Experts of a small language model.
Size: 14 layers, width 256, vocabulary 16384, 88.4M parameters.
Experts: 128 experts in each of 14 layers, 64 xIELU neurons an expert, 6 picks a token, a softmax router.
Below are experts of layer 10 (counted from 0) of a mixture-of-experts language model. Rows are named up (a neuron's input weights, with its number), down (a neuron's output weights, with its number) and show model dimensions 0-255. Each number is 500 + 25 x the weight over its row's rms, rounded and kept within 0 to 999. Numbers have three digits each.
Before each expert's rows: "mostly gets" lists some tokens that are sent to it at least half of the time. This comes from a sample of Wikipedia text that the model never trained on.

# expert 13
mostly gets: " politician", " footballer", " leader", " director", " president", " manager"
up0:511486518497515465497532538532478495492534498469531473493491521483467474459478530522454417514533470466487513440514461490505517500477495516473498510499513478548516501500487503536512476518499509462485536485433489493456507476478545492539502519500522515490507486508514528499478513488557508506478513506508539541500471469521486508501464495509535503503457514587475504490465511465514520472533477513492504518502498481525473490531494492490470506496473509488533493535530509510496523488555487509501444506506488492501509509473474486516487503529528457523504483516460486475516507474516530484489502535508481492538504528478488521503484487536547481494524525466492499488448506537532478508491461460463482519518536526537500483460471484502474478430487510538481468467494525526498485516545506
down0:521495447523507507512496492509517467514478465468499469497500497482491485462509504496494474483473493493488508512500496500528505503515460457493502459550482496485499516501469512495524516510489528516487479525528487509489512518509531475474458466490544494468508568536483508505481505458512516509434531538461492486526449499469475465475513534532530496496523479545522499475470477478526521516463514490471481529488489502505493512425558478492523555482510491475522501544501468519493524556498450485523513537509527553495513492520527504524497539522506502484445456517538477498520521508505505546486484465489482528473501493472526489461515494497515504531460499552476537470526520472543510491533493469462499516500537502478537504477508488495478504487487523495536497485488523499516561516538457

# expert 30
mostly gets: " food", " cell", " alcohol", " tax", " energy", " traffic"
up0:537475503460475577484446486515517475513494485540495528520460483452520500503500462534514518468530464520450492479488516516498523485541468521482495487540477490502507451480518522493497493478500508491503490547493530490515489509527517532498448519507524467562480489504498465525484522545499489517449476504530515466526496501473513483450504511512522512520521505468462517503481507450488479496491521549529546517508506529508521468474440452461494471496461536526491490508501509479472467504494497486506471524489473499507488504501540514510502507508482537515466548499564471504519516455520449480510472469493459512505498510546518501537471499496493514539491538549506508476520505509509505506481544513445464486505493503516487529460521490476505474490522529518537518485521504470518498516481513
down0:511485509497502497550511532524500479529483481496516480519538501480532514539530499486513537521489532464485539519519494477505490497533502508470512479484484520540456514549521521484493508512482545495496481484488527502472491488521464530487553476514513525512495482459498489501472474473553522509489551466474438485488534508483471517492503514510479491511471519544512523456510512472496531511484470518479508546497466454490491480526465486439523493542494483528487476500500520496509522476560445438472460531492509521497488480489508517534485497503493474539503528470545512456534545470509469460497463536491475502524467506470492515459495539510504525502530476528514527551486532487491511489501547481487498489482525469494495482460513549477503512520487499503489505475531479500507493518436537

# expert 48
mostly gets: " São", " Los", " Miami", " Bron", " Richmond", " Dallas"
up0:482471532518544511507558536506532499531530539486518503471482445509463509510470473482514434453486513467466516494481505473490484452527512456473548490510533479528473477497449502515542555500488513540474595534513467493456478488546510479478520490501506486475519450552485471525492501520479481511512489514499502483472491534503522486490512490506502491490472469490524521528538469526500511526482525491498520488495499467537526516500496469457469516486517509488497504486497517493525508508538495491524489501472551513505523490484486486494472504514537462520467489514480539498525534505508479529506522514481501484504445455510466524508455513500498535524484539481513545486477526505460496490478505492500455551482528488491507532503522473505506503491503499475435514491461505493502507517476521
down0:528480527468485521474513461484474457544473522516496466487490541528499504481496527520498467518452528488540475486558511518474532534491492461512469474522520536497484513504526497523506478442518548505506487438495500486507480521469502514477546532537510503510505493517514483494509529488455484537478510491481512535511474520521483480498471487481479531535471488499482438486504513502511440501494463535524482523481474537506470475472505472478495496576533499503496503480492555480529516457500485486487482476491479517497528472442485528529486522480438525491552504538521487484477512514497537488469495521439544493522474497506496490492509498464518530502527523494513491532497483502549508498519497464492502454445498550515509473496513489499535535504504496528507486492510490512509480524523469

# expert 113
mostly gets: "',", "featuring", " renamed", " near", "–:", " →"
up1:500508475538492463506477504500511514512480534468480462489491565517566512475484476515491488472467538509510487471511490477466506470548456497472485527481495524542479517542505521518558533489458540480466444484500532534481522533534514522491490493518430467507503525501529480500484507502517480495541541528533521497518477497535504518512509505490544531480489543513494539481520548508481480482482513484492482506494486521475512518527495492542514563478501484480513491505480502503487485535458492532485495469498453471513488492498484527493489523509488498483501461457554498480527474518535507495512478482488534527478549465560510505473510504463485488491500536523513517500483531463482455494508474523453540528460511498459499472519504516552489482499475471477503515501498512485518515521510541
down1:472515497509479534540566525517521518485513507472513478460491468534523513492495484533526498505510473533493419523475493477494528510481530476503546479493496502489493480479471524526486542472501503526535524507506484521479494505470492501464461505486540499538537493467488533481483491467501528460524521518478513485493453489523522514517448566452528522529455491493507499479482515461518463526501550506515504487530483500497500481531484459481469439503529448468500509491500472487500440454504546472497468498509476478507508495483479494527546470532477536504490524501521493485502522493486514533543497469503532502523519472489515494536474495462532510501503460527548486467474508525504505499518495498544528506500483500523556493468456506499539482547482517523524490519477497513465495497516509

# expert 36
mostly gets: " increased", " education", " increase", " changed", " studied", " moved"
up0:495515511515527463502458466505482492522513481473480536513498557503510472484499501535522477490502493473506521490475495500513492482524496489535516473485512496505466546498484460473477458554535518498477453467485530494478509563506507481526512517542506484479508514543520503518501509486452518500485542486526485526517498539521511530549494471491557527495492479487471555457482516498504521505464489517471532498503523493468466529514511477508533475516504503491530511534459540541508494475449443470480506473437517529509496497512523458530499495506477530471502490500477491517490485521522476547505482485554498525445519492518449523512481461494459474467498527477503458525490494494516521504532503445512489492486517488527536530474489544505536461484471537463490483502474503502541522509509481
down0:527490509529498550471473549524526498506480502491514453533493520495482534509489486534492501485493503450476529521488498493533474502515500517509508540466492471476524446467542532523522535510484482517491523503488436496491483491499476482503562496487497487495493531506524461476504555493505505538547518447494501455487507451501474500487491513519490490508528537446518489498475478485529507493442484506453491465475489512506519547503535460478497513498495515514465470513486509471507530507488483484487462523511492523482529538544505516483495541512468507466533484501521481523543488555524486531529504483518500561519509519540457473514501487510527467479514534454506448503528494509497497532480481477523461499471470459482481477515510542501518483535482480496496512497491470515534485532485440

# expert 114
mostly gets: " ch", " fl", " h", " p", " sc", " st"
up0:487498496474501479505524527469548508486500463437464528463455476515449441522476540548526476485505475493472500500473507508515509502537503515508495516514529504552524520499514514538527516476488505499505508470474474494530478439544518465545470519510503505505448542515565522525519522524502570511522512493500499522485500537502476454501497497518481472475543505519492490478511514493476490485491471477501514468476552490465492495496504485504444513504483498505506531482475516501528480557500458477507503515457488496478465506503517459523496452516500518510486485491496526504473500511528509532507499541527490490490535474524516531507545530484481506515502453518517506522480479458499491496522480522488506497485466536535530495512525504491507518487523470509494561530495488473558483487565530
down0:520478457463501517455480510517478500477517478463489488547467502510473543499445459525513476521500482523528508494482471510476502472443503483527525477475492480520502467562504500504494478526467503517496551435461528476464463541529506480495481503522518496548474474505513509498469534519497490489494473496517491530509490520469517498498514506526521515501519523510499463500496495525443529506481522497519522568478496508487495472473510479513456496470514531495514537530500515496473468519462504503493550508522504511504502528491537504480490525527526510492478493483461502511493560510549481495493475501530504516486519537504452500523470500475498505532517427488541522486530536526528523501496485482537486457526452505492499468478536500518438511526540517484527527485475502484502534500475451

# expert 68
mostly gets: " North", " Lake", "western", " West", "North", " near"
up0:449491532488481508484507498519530504476515488543536515525445528465531469504461524485490490501535566502470513499489492513470450508495489491430491464531503495474495536484516474513506444514452455485463513481499499511514468515527510487494493512493489486470541464522520507490534490477557508539480491464476486520524473522474474463517483519496484500508518509521542531485472477529558502437553527486515478554506498480467495560455503536468466504540533501510503481494465512493505505520530518493477471519522529470493501522492509504484479544496547493504484497514516519511470527496464525472483521463484459500478506464502489516530516489497500514490498526540501489492457527537520515499530531475506517511555513507515509532473487479506470525507464517460496510506538506492464486493510525
down0:549509468483497456462478506502500470499494498507479501499509455468487486498477525511456511475471513492508507487463493525476500466551492511546486502504507528485547486506513512526511539471489575506478524506481483483512497508491528484438462513488466510510533478509520488559542494459542520532523538503530494513491494538489495494506490499521514483516503479503493501483501523489503420511515544501480506517475477510509502460477505564490510470476493493477475474501464498491546489523494462453504490508524514455486499518490530474463500469460482503511492489505504530495498494521470538500510497479509465454540505488538476479571473509497528466475435497518471461515472499523493467506516509536531544468490515482502518501504538476503508519495487477501515515559502477502512553527539545

# expert 43
mostly gets: " Animalia", " Press", " Jr", " Insecta", "kov", "Billboard"
up0:510494485487488515503516505495508520493542481490527491487476474440515464536515499505485477516510517472523516505542451512555480536495516512478514503506538500501505491542528494499496490514546481429435508502466524471500481503513511475484507486473475499496491524485502515533505500534489478475459541475503481471494487512499520523506493499479480501492523492507446497511516508540483467521503525536554520490489507491471530475488512485476531479500444512431571499493508498465498505517505463454461453471453481468492553539485511497516503503497486529490466497495510486485540517523494529485487530545481515435488471532477511508514560516508496501481503503475524509477501498518452536514538478498521481534517531475497440486519547518464527476521525501510515512553465520478494497502468480
down0:507504507489501485496491503471446465499492529488479506497487435500510472500519490487471504524531498463480506511528494496473492527518477528542524500456502488515502530528501481480511506481488466528505491462514452513517485483514501493536489513510503510427469484520504494466492498495461524517500518519476496507496477530454491515470539519509494493536477522454536528512465548520477534515496566487528515498535545478524482521534505499538521514527509476496476481448502570473502479545526464506483530494488494471473498435486500495454445495502458510485473492483518519490502484499485511528522503478513491504533496514528522536482506535530433535505483470518475504512556558520548537484520484479476508501531464506513464478546519508490533513490522517492519503482484442471503484504516510

# expert 82
mostly gets: "|---|---|---|---|", "|---|---|---|", "|---|---|---|---|---|---|", "|---|---|", " Animalia", " States"
up0:535473511502517521476522479495465491533486464501481524451456536495533537466537474476462499457497471500539470486496468425499499481524501507522481445554504513534533515482477511530527457517491455531469495504542491504483486465509503472512498533494522518520516498485487474487522480514514498527474500530501510470567465474486524484505507501505503531468484482490451505484563459505522495519550522488476482554493451526499513494479454505464471526508535554525479490505477519508504544521495481472518461508458500487505481507554536525518513530487490484507517517514485448518472496492493472503546502506507507501479504489499492519462466519478549517507497509482509511470476451542489500523514511494525496450506482520515510526517480484518521482463503508456526524480507506494508520494496454
down0:497493496510493503498467520505504500523506437532469496536476485510464452501479446500509482465501523508532539530498527517443499501492472500505485501491492477548493538428465525501473478485514436486560502454544450479515477500518498488520465521503524536514470512561474494509483570490511439502472488489483491552489461528486506497491481494489493479496485491452485530530488495530459484480525512521510500508466464487532544550516491497493496520525524483504500521492472501504508516460525519517487496505540530520533489471468485484472523479506482526516444472497480502502497551496482484487511534523531537507499503546501508458496527516526488489477517534517477517535517498524526510490532491475518498508475524533543506502486485477531486490490476501451522475518467501526496490543468493

# expert 7
mostly gets: " Visc", " sk", " s", " ge", " gr", " j"
up1:501525497493508464507493515534496488509481450489491480479456509474475492464530550527519479493525486517491547496495489506523454499452489466550466513534512504508507502487525481474490476483460482463453480518456505525488505506549495547537491474469507490482475469516500487516509504493482542500476502549509517502477487473510515476557508534527493480509517512490474510503495512541481463524491511515507484501470502505532506525494504488482528502475536523547509561492541507528502459430506526493520493497482501500495523462470522490528475544516474521508515540498517458483535518474502480455549480498450501503506466507474496514499459484507500502567461474452537484507492462502524510496500525490467526510485494455463474457479508542512524503533472514536464557519523511504518503526493459
down1:484508496556514503501527530509527517525524502487491475467482482495496469470501493479523513500505464540511519485510522517491503492464512495525520468513484502468476474520485490473517523512470502497485493484496491505527509505501471496519518500491525505471494493471475490448509464463511512514511500495530479451488484479509469523467501511492476476477504498534497533503469513519528475494496517510484462517467518516501517453589528486512510530476498481507484515478502514483513506494472546528484456479485496522495468513468493543522481497520545581492497502467534437483453531491494474481501512495490539505509492512539474524518492561459510496495552522415525561499486517461502521501539481536465489500509504553517526509501448516501557491486488480514464514530532513539527516495436472

# expert 96
mostly gets: " song", " property", " elements", " scene", " idea", " word"
up0:493514544514471488489508471522474471503450466466481507514546506483475483480470533477472479508496485520504508509489574500534479468512537509475497506486485465482469479526534501511515554515512531496489480527543485481538499475508456524487504514482511454514493506464469517518522541485483524494531494530520488511466486505480491471499487531493505497523504563507530522504533510529487462462499506488503495474485475515526476523530519513531463474491496487527544510479484524462523478505520500488517508538495529494489499509507517512521519488559482547468512551490531494531569481499469473522466498491502463482502532481562498496554539538530474447500537473492485494546502512519472479536507516467458481461521470506487468478469523504503464501527476448471525537504491503473512506490523513
down0:505509497492508554479492482497499524483482479493484527515472470487507502462537508491473480493522510518456469479490482519535501502503511500483476504519445505443491487523536520496463529524488502522525470491497479474481507524467551513542538463496527530551530524506508474474458501479489514522534495534510502488529520495510496485511445496458498525498537524514497513513480535481489473503480490552534482493503499510520558505487541470515450504468481493504511446532486568487523487504514479491490448550490513528526497499555507505490475485511513577452508445457453450536536506515441484483488485511510497481531531518510523495513461452490522496487503472528540476469504484529511490495486474490487487509488492532536484505506506513490531492494539472448513502520527496507482504510515474

# expert 14
mostly gets: " during", " After", " During", "After", " before", " throughout"
up1:481481514475519498497519546512470466509472477533429491536509502445498571495477490507513488518459519474530501461516509524487515534488571515529548472508509494522510512469521468496533468491483506453492508514482502506504449520484488497440494508470495447549521529509495525473501526463497520479501505518521456533534501463471497507469475458502467525486504515510496504482507507493503466518520503505493487484516460504483527498474496488469494547526501504501525527480509518480492474479478523484556488479567499462466490503466482491499484461489520474491531482496534524525489497483543502474527515513493467533486489505493506456523475514479520507522522494517517501482500525538457533514505481474474556465522503473468528466487531461477529490503493557486512502500457482485533536527472472
down1:483489497481502501463511497472528473497523465518504506495491460525495462455523511541470493487532493469507520507477482504500489476513465487555497518485507504490487528463492487511421456471439466487509472544532479487529490504507510502532516479499508503528480457470478525457500516531513452443482491499475551524567520506485498520478517507489487507494526522485518478483547512509495507472506482620533533473535510510539490511517498488466492519579480517522469489500496490512471498508527524551481478496456512527534506473539506488494492509500490482499519524488550499494535468481516503519478525469530503486502489512531481506548526518539515502508503490510490490502539494485514477512532526501520500503503481470517479513514496475463466515508504457522484518488501477538472479492534502

# expert 86
mostly gets: " GBR", "',", " CZE", "featuring", "=", " ITA"
up0:471491484524511531508470537483512519542514471512488493555505484511494482501464487499518453458495491520524469494474524545471533507486469483455508532457513480466473475480496506452538512511529502513502474522502473449506522494542514519492495535464476546480507485515497519472525516504549502517478494513533523503516507503510502527523476513482543480493475528533499536500515540521489514510499471504510481484503458546498504496523545480500564535515460504488485531491491485487517508490541472477497491467529511493527490538495523504534469552489480478482481468463452499484493528497485532489509515528527506478492511523506499509483532526486559456472488526554518447526535495496510500471463510489526508457521430513495508456486502528479522515515487536458472531488487444489469467507469523
down0:526478508505499488467519494518494522445477488512493476458519508517502507513516482514507492493498562503447517539503463549514480514506544487486495487504508491493454479496463465512486478458488497473499481501532465530519526487460491492538496495479505459520489503508471504488507502465455531486527469449494494493513471513487526473509496462493460528516486435483500470498510525457503516535505540509494520475535510519483517574438506482536477557491519549520508515495549494527484508508466523505526500518516518490469480495500499501475507468532543528515551505515534515492447483488508465509457467496468496534495483498506517548494498480512452560519523505491466500484463505473503488511509483493473544443473521475487476509505510485509518496500532448544521515515461513527527514477525497

# expert 45
mostly gets: " century", " ago", "present", "disambiguation", " Insecta", " Ltd"
up0:454469464470503480508450508510486527505527550494505472490485517506470527482470484516513460473473455521513579497472511486463469483488547504551496524485511510498519497553560528506476486506535510465494501498569503512471460542521444478472524592515511530506489525502490490505499462479524512527483504520485507525501517510524487457514509468518500482466520524497503494475495529487484505515457515520472514543482494440533502498492492533474467492485481492508499525534494473537493484529515484482491476497483504507505481483534525504506493485526491508485490518504471444537517497568518531513459492508510542494513506478541482555493496554510489492462461458485492540515494512507508516519485497470508503502533478477483493498546506479512525518503477501463512531498503504473517493486529476
down0:506495454473486500461492489522487497496514488447489471492496471532513508492484532498533521490537498487484494504482494508452509517505477529530465541490523510433520486503551436465465481491519494534465515531512541497560485511469541500533487517499505507474538511489503493495463498470545505547502494511519468499493470510488461526503501493531506518499503512525467518528512556544485472529510527486472501493500517452477492493492488484488469480434487468493484505459502485495505510504495456489533480536509547547498470510517520501479490549497517483503479492560490481456525517500514555541504491481540532519489459475543495482530517536501510524492520472499553491514489488502515474479495516507536491520560484477530502485527480485483504506516479503497548501473465512490481502473427478

# expert 42
mostly gets: " mod", " inv", " ins", " spec", " exc", "pro"
up0:477505521510487515506495452507496484506503529523505525489512504505539501485503478509538518473563490465498487501521509495526542461513532517464489551515528503528488480521489531512490484479467505504517507493475502510488477518478541504479462474498507482457462462528540510450474460452464493538496506537506507466518489491459487450499484529485490528473453470445497553504493544497509475495567530472491491509521519528466482503497517486460506506490506487469533521508520484491513465473539511499439488536512466488437458516467490491502500511497510500485496528508495470451491537491512476493492457532542477484544504519551529497503552533543522508503505517502491471533466480524517507511520523512536525464488498500476445489457522456487490491498501517474480473492512490518523483466528490
down0:515494497496473509464459511520583477511497474518510503523501516490515534468477482484533526473486456439493488441475536504469513437500528500493532523484482491501508493506466512537483509471504554499499490472494515524486464497514448495472480500507525486478498456473494537528516531502457502502508454499455527480530476515521471478474507538508491491495492513517477475539512512533505494508532500483483557490521474482518461539506495506448575496470530494561507486539538499487479510485474456485475462514490472518539514538503496501477541498487518516516503507487498487492483499476507509485499536537492473461506484538525503492531515490531544520522484481522514504527496522526511509487543518473501508482474526474543504473566524481518520486456468495531532476484479511506508468473496497

# expert 95
mostly gets: " interest", " effect", " deb", " presence", " origin", " idea"
up0:524521494518483512496455525511494455482545480560523464500457450517485506510492496455490521533526493498456519542514500504517517490497488515488497489534498488560502509492460548508522526487480505515526499502478497477559518503461462473474479471507486519525533553524559494476489490494454459536497541478514491504555515504436509520503502477473500510507499525492537520486501472496528493513534538493493482493469483532518501526458494497485475469502480511489493475476453518506519521518511501485500498524461492491502478462454520511486480509519491489516499509484511492518561546486535455504537524475497483491498557494486455540514502498503529480467486447500493465482521507515480500494500488480524485493458496525444493527465525498482466480479503544513550516514465485481483522526458546
down0:505508510492507534506515496515489472515511500508492490490491474542549525519520507507524487459525476497466522475496527476494517474530485519432460506489512472519519492474508543510483495481480509464478518535480484494531506521517436532491515504516483509472479488497503554489541515496491546482476473493500515530533534514440486477486474462480542481533523502481501495547489463465475496492493515520523495495514479496459533516470532464430517473512431523474520498504451507534462501466555476497489500508489466539525488521474464530505535517517503472542496525485537498520518546500518501485442517560480526470516515527525511486450543487506498512502479489527473497530502507486472532488540537473494476523464538500501507461468518484511468497493485505507502506458513523538514525517500492

# expert 115
mostly gets: "He", " Gu", " Ne", " McC", " Pe", " Mu"
up0:499506499527503534510519505464530447461502533462467477528493505540495521512529529479519544535518504541501520485525507470533494478496499468457520505499458431502514462487530541495520473525465505460490522472527563548487485504543526516495465508519508490500507504497517500487411503516503483538514489486502445536498494488505534491511520484494485487508527461503496531500515519515447471518486477507527509453529457488495505531500523530474465483491502501544511506497532510509489482459491477514515506508495519506504523442533458483489493488512495502468550464478474494488458465532508514478475517504451523498529483507503443452477503509528472465531531474519496544546514466475504506533484490488510510484553491482519490503494530526522476519516471484477513511482527491509523509503524525
down0:507475519497497487527559461486516523531527496484505496547519495540499486477523475510485507467457499498503536459493515479496531512518512500517446525549474534505465481492512555478489518490503497487476516523518459531499473535537494478509475516507497498487499476516524445517499482514489556477504472530461498450499519498480477518550512511499537488522482533463452481513482507516478514540531447486488466471514545444469487522470509503468499551533511473520549456495468461490494543473473522525519502501523496477484511490461498509535496506496535481535487515452506528488519493497515473522521499504481499507508464524480498498478534514536477464479470507490519498501494480480557461482501484487494511490516505464495520469514528503492504470418513536537496495509485501456536553495481504